From a checkpoint of a small mixture-of-experts model trained on Wikipedia.
Size: 12 layers, width 256, vocabulary 16384, 58.2M parameters.
Experts: 64 SwiGLU neurons an expert, 4 picks a token, a sigmoid router.
Below are experts of layer 9 (counted from 0) of a mixture-of-experts language model. Rows are named gate (a neuron's input weights, with its number), up (a neuron's input weights, with its number) and show model dimensions 0-255. Each number is 500 + 25 x the weight over its row's rms, rounded and kept within 0 to 999. Numbers have three digits each.
Before each expert's rows: "comes after" lists some tokens at least twice as common just before its tokens as in all text. This comes from a sample of Wikipedia text that the model never trained on. Tokens count by the router's weight.

# expert 11
comes after: " was", " is", " were", " be", " been", " are"
gate0:508499478468523480498498440488468491499476466501475480516469501528507491491483491530493458487481505504466481546473484520532518476473529509451514520471501501551509503518457507508481558484471475478529486485517497504508524457463501536480535473520491532491501454493471520491497488491533512498500543540471506486488493454490507499457531472507466565500502500528503502511481485522528545500463511482503529493505507488504464467498496501550531491507498556491491503484523538508487509482520528436502514503496469476516506487521488511487480445523523522435546512467498510505515518493471484511492536482454503472536491471496518464517540466451481544491477553464474534503498465479472486546491466516463519499528552535481492496510480505446509470509505504498459521496493520499512513458487535
up0:480506546535473515513535503516479500524494521487488462532481486523545475506476490478463455537489510500503487487509482454474494506473517495484498497492513489494526497506457506491565508494502480463476503507497507481514498498515502484515498493477480539552515503530497510513496461496515521489469480485481496489520521475515541477527481488507560515493511470465472539547475528532442563513476520429485540501495493506563507526490500445511511504476539541540499519520437506517493485496497512541475480503519493507528522530491468486479499541498527553506503497528492482495510485480523518496494506493523532509457536515475455522508516500474443460510532502538514531471487505508482461529475481466497475477503488524510515520499498499506524550475471442486492497452447514539478538501479470

# expert 59
comes after: " (", " \"", "-", " the", "″", " a"
gate0:538540506510492525501490488507493509494481452488527506480484495535517428498479505516502488513528513474499507525459530584481493517500536518524523497480521507540501508510494487484498502516531529517469497536479508486522500541539506491484529485530475466491539492450459501488547483552463516519496536518487480489516514519472523446482492495488490452532514491493504549494448516501560500526493472502483498455503490494534511482523480467498492500553508418502502481494506536473512498539509522479522532510478529507495465491501499509516519473491502469522488513498495509481572499519512528468495495532475475482513518532513537517535481502470487467457511536490460492432482473494469497516539492473466510464525519491523507475548483515485517523505510467482531524514522491512530477473464491
up0:507501474530515513503503464499495532468473527496509499493466531502467495515511514511488485494494491490472482472483517478520510504490519467468531494472510489484509470481517495493451527470478490487572500516522485493526452498501518539461499529507487452523497544497490479465498489485555497481466498495471519478510488516517492520466466473450447500520498494525500516522529502494479482537544528514503484451547506551469537486503486480537491479546434476507507530492518456495476505497467441468526463501520523535493509511514474496486491489481509489447505487511519480474525502515535466475498476485505466497502479518538534492487485559498531478492489534539518532557503444487470542471519496523502524472497504489488487473474464472448490514489500491502469516494521505445498483557454464

# expert 7
comes after: "\n", ")", " ", " Born", " 1", " 3"
gate0:518518522514492509501478514471490519523499452508477516450483462504530493520485479476497468506512548470461477521473495501515516515503507487509527526494493525435521515527465559499521481485509493484513540487473514489439510534546485449517524488495536475492463492510510467516520479484500451500528497469494514475523468466497486518496450500506486520524491537487511477488503459540490504470468511505513500511526481499489480495502536529524474495537458486473496511493489474522449479507479464476492483521544496489498472541490501540498551484479499470489484532488489463518513465533458532469546499534493507575540544501491484487496481495521456487477456528508525490479479488513483528521477462451510531492494457545517504497509496484498508462478513519543538509481467498489470454550472519
up0:513518473499470473509506488455513493546480489509508525513519529500502462505481457504486477479501441498486449473488504507504501499486542472456480523501501480523529532506512525487490467544491540492480546469536502485493471522482527525521502527466536505533507504527460541510457530516459521471510520520484453507503500484512507449514483527554506511476520510485476487444530492522531489529497500464449501506500518535477539498522475465520473512490469506552492503451496507550517489528485523492524481540565499507501529531503520499482523490544487528489527496482536552520473508506535525492478511484513560496514474484482499482513536526490472481517523522507502486541526492479508478497431488519467520528544493516500474539529510490530565513486483505503514506514478517506481473484528468

# expert 14
comes after: " ", "\n", ")", "%", " 0", " —"
gate0:526491470519489501488508475481505529504478518540531438490473512491503491503516489506504486501491503460478482492529471482531504514526491483533512505498480500500503479504529504481519478504513544511491507537499528443516493492546465510529523449514535499483481494488494479516498477443462474497481540505502544496514489480485520518494431444510488489528495499490448510465546499504504545525499492467471531518488513470524542509525469524507563516495558546510474514583463512468521489504490511474509543532467511522504494501467495551503481482510491486514507504487506469495513510532509457526485513556458519508508475507523503478461523478458478485511520472494504508488498523514479497473477469508490488435473460528516495491525525566521478529487453509486493540471466469525523504524488495
up0:513473516474485514556480495497485493497466503484516491488488473522481521496489540510467513470426470534478493510538526485491497440490470484492500526484467486515510476519556461483483475494479527554477507478494506525519494447505483507503541519498453515492489479507464498476463474471511480454498568499502522486498521472484511561523477501517515519511481509480488525492500474514459534515450480492532504459503480453496480505489482480525505461504522503529524514504524519438519504474497477495524476500435472532531490502505523519508522489516508525497539460524469512514476508495484503520551497527478523522508502495524556508532525547495537544526502506522515456496458538501493522504460508514552479475483464525536488484485499504529485497532529505501482479505512494532519514467444530

# expert 10
comes after: " to", " he", " and", " He", " who", " she"
gate0:503440498489513476524503551500545493494481540497519552494516475492487518488514515502504508467516511505527498513512481485463488496484509502542504487522504510507490511475517442451453516514503507499507486570492491553550537482497526555516455571522489515529495517492462562484470500496459554479507517514486495503475481495482539508509497510507501512515509494514454501464514506517463478493502500490495455466496426534539509513506498477483487523491502492537504497537506511530490450498520497498487514548501514524512444539554506516505523502480512474539542472519499446475469465502515510498488547506516534499523511501500565541491471481478499524487480518524508528497481485473503524472503544533481526509522481469550488514513522523484472474475521504473512500481515497518516497521541490
up0:499441465555499488493505503509523472469520529527487527504467462475472501500522501487500491470501472491506515496488475502502489470497489502506521504518537508507478460510526507485502454498472504527508522515478571484526515486449468475464481503537445453542507490536527490480524450524443517485516472476508467507541552494495485516523500503491500477479479500495488461496504520503496489482504535456526484472481510559534488474485505531466462473518518543513505519459481540465528510517462511484514458518535525493518496520517544493511508543509534488524512497497519493479476480506467509499507509472510480523501517472480500476507476507509498494478483520492552519488481506492490481556523489495520520510415553542491544453467529499502535500483495519514485499501529583513500505476505472

# expert 29
comes after: " of", " in", " to", " on", ".", " for"
gate0:507522453464458481523486495505486486481480457502529490478438486481547444513492491501492467533535525513542475476539487522461534507488492520538508481484497529493480481497479471486492491514482525497466479450483473491529511468506488467539498470531520489531497529505524498493498532462486531517482465500479487516526482540518541505491504506441491469518517519461468501508511521508466453528506479517492547505537509482476501433475456538512447513488513488477510510495471475513516478525459493532515501535470497486537518478481529525458499526527515485498534505447539529500506488514506486498480516528504535525528502513523466466530491465460481507493481463484478459456505486503473501499508478498500471478501544516522533498511517468428490492502502535456501510459473458503503512476505496
up0:460457519528479518537537502481481502502539477469506506451551518500537518571474525481483508522497547484493550485482481534510487488490475525452505507478468502513539544498495517497475476491466483533498466511515529491521534481510488535460489502514533518495531504546487539510556503562533503507512494528505529505492503516485570523501532481531503484496500481460497482512486500485489499492521499543504426472507478486500510516485494493514450488485546525424487480477479531494478486461534434560505498495485479516493501490470512474480491515498517508485504498482495493523486510476479526487467496523484514478526470471474500466530485527510493520499515503483467531499479466517489479500499551473541472497475524484495521522502448514523473449486466480492525496475483511514514516513516530

# expert 23
comes after: " of", " in", " for", " U", "S", " by"
gate0:529457482511500485479517518520496474498515496511493475564519457451515473489499480521537521488457462515513512495461535491470504531484502552475477543499499489476510489482514504504497469448530505465488529532505535487510500481482510524536482501501494472503511527519424552492508536494511469512491502551489509525546505479530488512519562522501467545541496518475484479488477514476524507490528561507501531516509473496479488484529472496484532520501492504528523467477518522507504530492479499446478492535513524526484494518492505484506505473478491479513468508446545513464491498499516468511478473511484468530499469507490485548536438485510524525535484528459491502514498526529511487465492528493500478532564508489521513528471535482499482498531487487496518449509536500516569501499540473
up0:422473518466499520486502535472447485482534544484478468502537475506504548489485450529505485491502475500508520513474525505457491541536513519514490489510484440480468472486549461533510477517533522526491488477518476524481524499467488483516494529513530530475484500506475498501508465504460498554491493513553489520478488519532530460518472471497524462491542501484527496493530478479461511476495488495515514504454487463516502514527494469494487490475471515505488501495495504483487495524514470517531475524528514471512551456510504507535475492506497493544505483493490506524476491440548525476476513506495515494550515537481511479507471512481468491544493482473450510504495511510483475473530496498519531529477512502513504495442450446526591511514512473494510495505514475461508473511516495

# expert 75
comes after: "\n", " in", " at", ")", "°", " age"
gate0:510497509496503523534488495514489511508457522488474503472442494548474533498477489516480492520495520485509502478503495528491487511489509482523480524554498540462524513446494507454495536486478479519508516544477515509523544490503505535484559498478493515521492469463500503471529441473488568490501522490498481523516533477540470490477496471492567500494477484517538527508507534502457537498463501494494515518467467485495485546485514489485482540505566521526474466479514535533557529511560521491524483532544475506499505455476482499510523530507536487533515461515500467479519488484478517515559520493483500534510485507481481512478494496509524493535512510466517516488471538454528510490442513467535525490523510460522520519537482512507500528480485515507478492514477549527485495520499482
up0:519493542465448460513474536501495512542507487457476465535492461496500455473492504502495495482492484479470439531453545535470525503504485468458497535496486505481535528478524509485509508479498511535497518476513469492550525499526510507462504509454487483499496490479530544512485483501475490511486526501510500445498501461511480492519495522575526497536537518510481500493500514485516539546530503571500495525510492503517497510494516556480503536493534487497455504458482475522525523500524476448495545496520515530489518498508542549505500493442529490539507484533496481518542509468539479509527432507498474501520491531502488530508496526506508494478495468501512481482501512495515489468462521512499529471535537513516523518512499483467473537523467505542509490462514531513530484496486463

# expert 68
comes after: " |", ".", ";", "%;", " .", "N"
gate0:472492466498460488469484468477480479461518499511461513492504489494486432464489506526511457504464504484528500482489523496511507539437468522413491485504495496520521495518479489530497511494478511476486507483510482464501531448482501508537531520522500496530498507477504494475475473489466491511520512483470502462472458501489499480494491527472549494488486513497434520509495508525529493523529509549504501510499469541512470489446460477491496523452494476503535523509518489515489511521500533520521525423481493494514507443487480500535510500473543449514469519488504462506452491501545507485492519460490487458511489489492507516519575477472536482518491467483494482521495535507454501487488492452515500512516532536499504506533455484442512503492474521505503506523503508487439488504495480
up0:517486491506521507524457490477514487493477469481471484485503479483520500515514477454494510520482467496529491484514497501511475494533485491488477511525484496469456505507508487517501477461479487507509470519515421513519425480474489479444495534568489533480499512518479504504478451497524499490483563511527527512504510477518533499505463512496462498493534520528513459526495487507532494537482490509547496506521506492555472482478454499484494502491513504523525496543505497457488513503490499487468492479458493500540500479533534520499487545421509466483504494503478505480483505494487508476486483481519494543467467464483497501482502503529547529504500485484490496449532514526455512445521485482495519443470503460493469533529445490448511508501509537528500523512480470529457474528549523

# expert 21
comes after: " ", ")", "%", " 0", "\"", " —"
gate0:513494469518488502512502484491509510473513515492444504481463509467505489512492474531508488538457472510474529464483505500497449511467505500486480563446468478492543474459466524459487466517441468510473493523506562505537489450511475512515532484509528483502515484495505507554520512473476498494500433523496485506494545523474456517503535489449449489516505513486488502544526458522491526519556531486526489482534473474518496467481509524467475480528513512466511514526508513483517502449534505522491479511504522536504495518484502505526488513511555495474480504493547520491495494493471518474497487514508494497498512493514496470496547525497463460511472516540504516508501554509489523461511502489485505551469521504512494499493540474512530466515543497522468509527493460517497498463544554
up0:465530495534481490498511523515480449533495467478570479493496538518487496504509489503515481474534507462517521531514528473513522449505455520489533432489476471487513486468512501497492560492485516544487483512523453539495473513505506532481496529516465476501481494478514505508465499532494499529477521470521553556501494519466489475531487454506468464473510526507449498530487493480475495532470531479478524516500480424494477502536477484499506457512518480493482480497489493505424489516508505506516502461508496488520468508500523537478468497508502490491524471480531516500458537481517489497467522510472509510506460495468542497501480512509517494454492484507492477510522491495531488483532465541469419500544499498448493511494500528513537511492467495465500503469471514456498490477479500

# expert 20
comes after: "\n", " for", " Best", " co", " Team", "=="
gate0:509522517513481538472469539488490510522511499497513480526471504491479539530527466516509501438454498500492513509514553508516521518533463504484527513501502500493511530507524498494490514503468532508473463561524477501485495491506482514543484482492508465471540523461526504500519516471494523486482496461479515485504481481494523523454507477511516491515511468484514524525520485515517452566545495459481534511496510484530557472499516512493570475483564501474439519514490560491459510501477509503485523445486513468461503507473488543505517483506481461471499500480497510501507530502494473482485498511494553473501487476548505500459491451458527462463479522441506543507523481509482503492471525558494481514492462496474482492470525465524526455493486481515505522471489505503521513502477529
up0:509491483471506503466504512505475506503506540512493500457491484507483498493491515481546526509481545536500477457483515504492498531515551514490541531471480523514525517463491537495491535437501456492469450484487466460489471453473500519470501530514513476509452482444478474491475496516498491500441476529501534522471500527480510529476494491497484466485472466526515528495515505514474467455513506478482517492493478484469511539527533510472503510509457494485518511530503500495477531448521467492531482460553453536518462536483472495472503516488512539492496505510517504497538496531511523543452485512456483517470493528527522524536466542521477518521510552526478499471493501529527494489498511466505547472466486531493474472498461480487521499499484510476529447512524505445514490476529522

# expert 47
comes after: ",", " It", " it", " which", " was", " is"
gate0:488553487543517502456491503527477482468508504519498489492496534505465504474507500526483529500533504450495519503512507515543511502523511515490493523508513491545535490524487504496478504499481493451515515529461492492517465511535513510583478540466507471476504521459512506503530491495462520476507492560520512476517450457500528489492475538498505481490504522492432475534498509489526497527444505536476509531503504484527471497479509500531511501523518430514445499528512487524442503483487495512513503491521467496522533501516472497509463479511541487517498487467506500512503495547468488423533541509488516547515487463482525510516494475511406461501550479510519508528503505501506479475500489499466478485508502516493484552483463487465496462477515494483501519498497507468509507451514479
up0:481506504506480492470484550473504480551486480509520495519491528464498546475524497469498490515482428541500503513482542508467514503492533474527499535523428536501500498476540529487482490541554531468513483560455526482519527471495503484476498481445507465441528478483484500510474437524482522509478542518525539494504485499469516494487499487507466482478487496483526473537529505479541518524518509486499468525489518498517451477556493498519490520515504487509497506488525488522498454529506517466425488516473500470507472475530511510500503490505502524501523481518507526542464466547510507476484519507520499525522505476503527554554507502531503496489527510503511485497500495512529476493462447504485505456493508517439486504500496493489477454538469537522503495492471507503503529480496485

# expert 6
comes after: " of", " in", ".", " with", " to", " on"
gate0:479478501474494510530495458500514498541469478455505478492451517509503519447498452523536531502519530506500518492550493532445553475484501538499528510523467499519482501501489545501504481457477545497530523477493489526505500496511473457477482531514444538510531515482468473481475443514504507485502534514499473516539515491509465489458507523479469456472484500531498503482499538484524514492523435539499463514514486479502458505437481473519521529491469470523495449474497499464503488487494462557496532490510483513506473479469490473461468499513509514504468501487477496512482527557494455526508507514534509521487452453506503528521503479505489452465511501515491478506506506504472555487523520523475473501505477493530540485473562500499498509493495503520460518481506495515487526492497477
up0:503500528509502511497525507493493516485471516504535467510510493482480546546500519532511522473448507510488490485486513499510531498471540508469481482448491513475511482533482457506500488486467482440502515548525501521470493500486522526488493536460481522503494544513496517520520510501517499519479483476501481530486496526450444469489534481473470464492439450506511492533547521485496526500516502536500507527459491502506465468502519493513465507522484460496472490525497461507477491467501495493490440515488493502486552487505501496526476478572487502486514478517475482520490466455501543473501541521494517537497517499507514540497503507454478522534475493526505470553484532486504502527482511542515498456513563470492487483512486487513461530535469485480467499562541484476475488471566518

# expert 3
comes after: " a", " the", " an", " The", " first", " most"
gate0:488494538457512503524474515468488513487471536450505518496484504506513513485493506502511446529508491533513508518534532500436519510471523496507525513513553513461505446445498500475517468532502499488512492462522517465521506532489475490515485544503430507487502553487493513502522491539501511513491465474470443480459539474463553513484572474503498513522502492527478527509481542494487476504548507542538457475460502495493509447439492477456495502531519519508470494491511534504507507547499491520490519478524530508494477459510488511452515489518517482493569487505490504514487443494495456541525462475491499470513514493487482493523501498511487483530523539516510506506537494476516474462517475496505521506486513522509485518518463502457508541522488526531487518512516488498475511474493504
up0:475497485478480542477533487492523504480510498491520456504499508483502482513474451480499499501495491523502458476509494488474471499491486436514518493520473455511477453476454506559487536508565517497462478481508515504496489535479457495466509529516524513517457482468490447480477521465507494448528486507471514467489514532542491493522501537475487514485505452497513524474544515478505434480484505405506520494471503487526457495467512476513485536501437506481523485568521504502517463516480508551500562505450520516493509493463499482518485478557499525498496488490492516478554488522488482516479493509467512512523509513499532518468507545501540514526507493501499502520478515522532476482495468487507517492482468520499511469521524497495535506487493507513497529471483516498526508543505475

# expert 39
comes after: "-", " (", " \"", "/", " co", " Al"
gate0:478485482487500472461489523482531461480466469504458524466456524519505506509511512485479499496540460505504488525486511526538503492495470471502495484547531502452531504502514518523505467474542464481486497515473474461505517461483524475461472477505484500481504484523485500517524503484510540476506522485473512503468496540515505480491490506493468489496543471523509510483472470480484479489513468515512511476513535479449454498492514501539552532462459478510446506488499508498496499495492539523505514542477503515472514535543544525527563517457538523488515529521478497526497446504495476492482478463496542497490501518473468506524533497513580513479508543499494510508485535484478513484473505505508504516518489509508504477514475486507509544528560517509530507551472471484554580517523464
up0:508485509510555484499487492521504521475505526525471516521491517491540514498466498490476502532502459450487531505513468511522493477483479490508496496491503487456429504460437529510499449562480447502492506477518521485535497466535494525465497499479522521531491499497468485421464521484521466530505509509494521513518486489450513489505518522494548476468488492521509506516482500525494494483506517487480499465487478514485527510486507524492522500510449482481506474526557495473530563513494502514489501499489482549471482530502501505504533511477453483477506525470562494471419488512536518506508519496491544470514517449485471499496523508486476517533505571482486468492464547482504480506505465485499542489477471537521498508493488463533527502530515501460527484526513489506499470526517488

# expert 16
comes after: ",", "-", ":", " John", " de", " &"
gate0:474516509541515515496500493488480493495450505469457510469502500478470496454511485520551511488506489493466486502524488506460512530510529517478513449483498505472565465469494495520475476482496493487466494472517506479514561501528500513548487499503462479510474523503520476478516540513504500496515477514533500567570505487523537506515464536475471485509472506506518512514503539510489479509513514474498506433484491526478514541508562476495545534487433501472481512493512539451538494464474516490536464515478464511476502483500512479542432483468502509523527493522547523504494488504503493525503481513529499486542553510471487525502544504521481517499476500476479527514500488497500509502493485530511485505483534467481505488508437533449506499499477520552477517521453494515532521510492496
up0:494465506528483486484463528474488533496465495468500485527496508553479550494501476476484513475538491489486509413502448484478481453475515501485499480489537491460465521521481519485499433527481502464515462530528515431490507500541495524470466503489497456479500511449499497478543494511487527516470517486468486485479499498493536504518528526493488489498556539500509515519523494495526492476480478509524495468517466506480493519507547463526459550491470501520502518497503514483476514515507494484545463462523512497482517473513471474449516506533498509497505462502530546515518493515503514488452510491512489529524465515506511474516494519526504503529499499475471539489530505441482487475473555526513538487526533527557514495435514490513489480516526489516522514525533491498510484518463469

# expert 25
comes after: " |", ";", "–", ",", ".", ":"
gate0:525530486541454484488484519500501527524464501490484492532490506531457507501481465506476534496500513536517503524463513570516471477528440518467456524470517516547513501456502467489538536530490519468524489499513510555487484482510457480475487546524480500488501538506475523470484486480446495491506495538463531513514484485508496508511478505494480493465528513478505496519504486458533535527517466555473489497496511521532495511542511560490502509539491478525483455484480516509507514509514494537482517499525528490479515509535520482496500459519543515478516542461482514482452539482517503514482477496496494516556506532512493474504497493515499526531471521476497493536491551492490504498499505461512531495493548445518486472502464461515456477475524513507493479514507458509460480560538498
up0:471529501532479542470475511502540505474463467484496490492504503458502474470434522480518513531489527501448519508556483490534520539514479493458454483510505504528489543456503530453542467502521480515521532505490465525471513499505510462520520485509526496464447531512500474505480504486462476536506477496509509483515522532527467474489468492508493453530533525514554497559494492489496532534501451506466491498509529511508510482447509495531479484454477512516496493546471492522550510503512560504483512508517499485483507502503520517482496535528527507532498497482521510492492521494555488511462498483532519490542481494551497484497493499509442536514502549502527465491545525508491500492502481460463519485474496517482509487543480490475459455532478532508479505473474493523504504468490489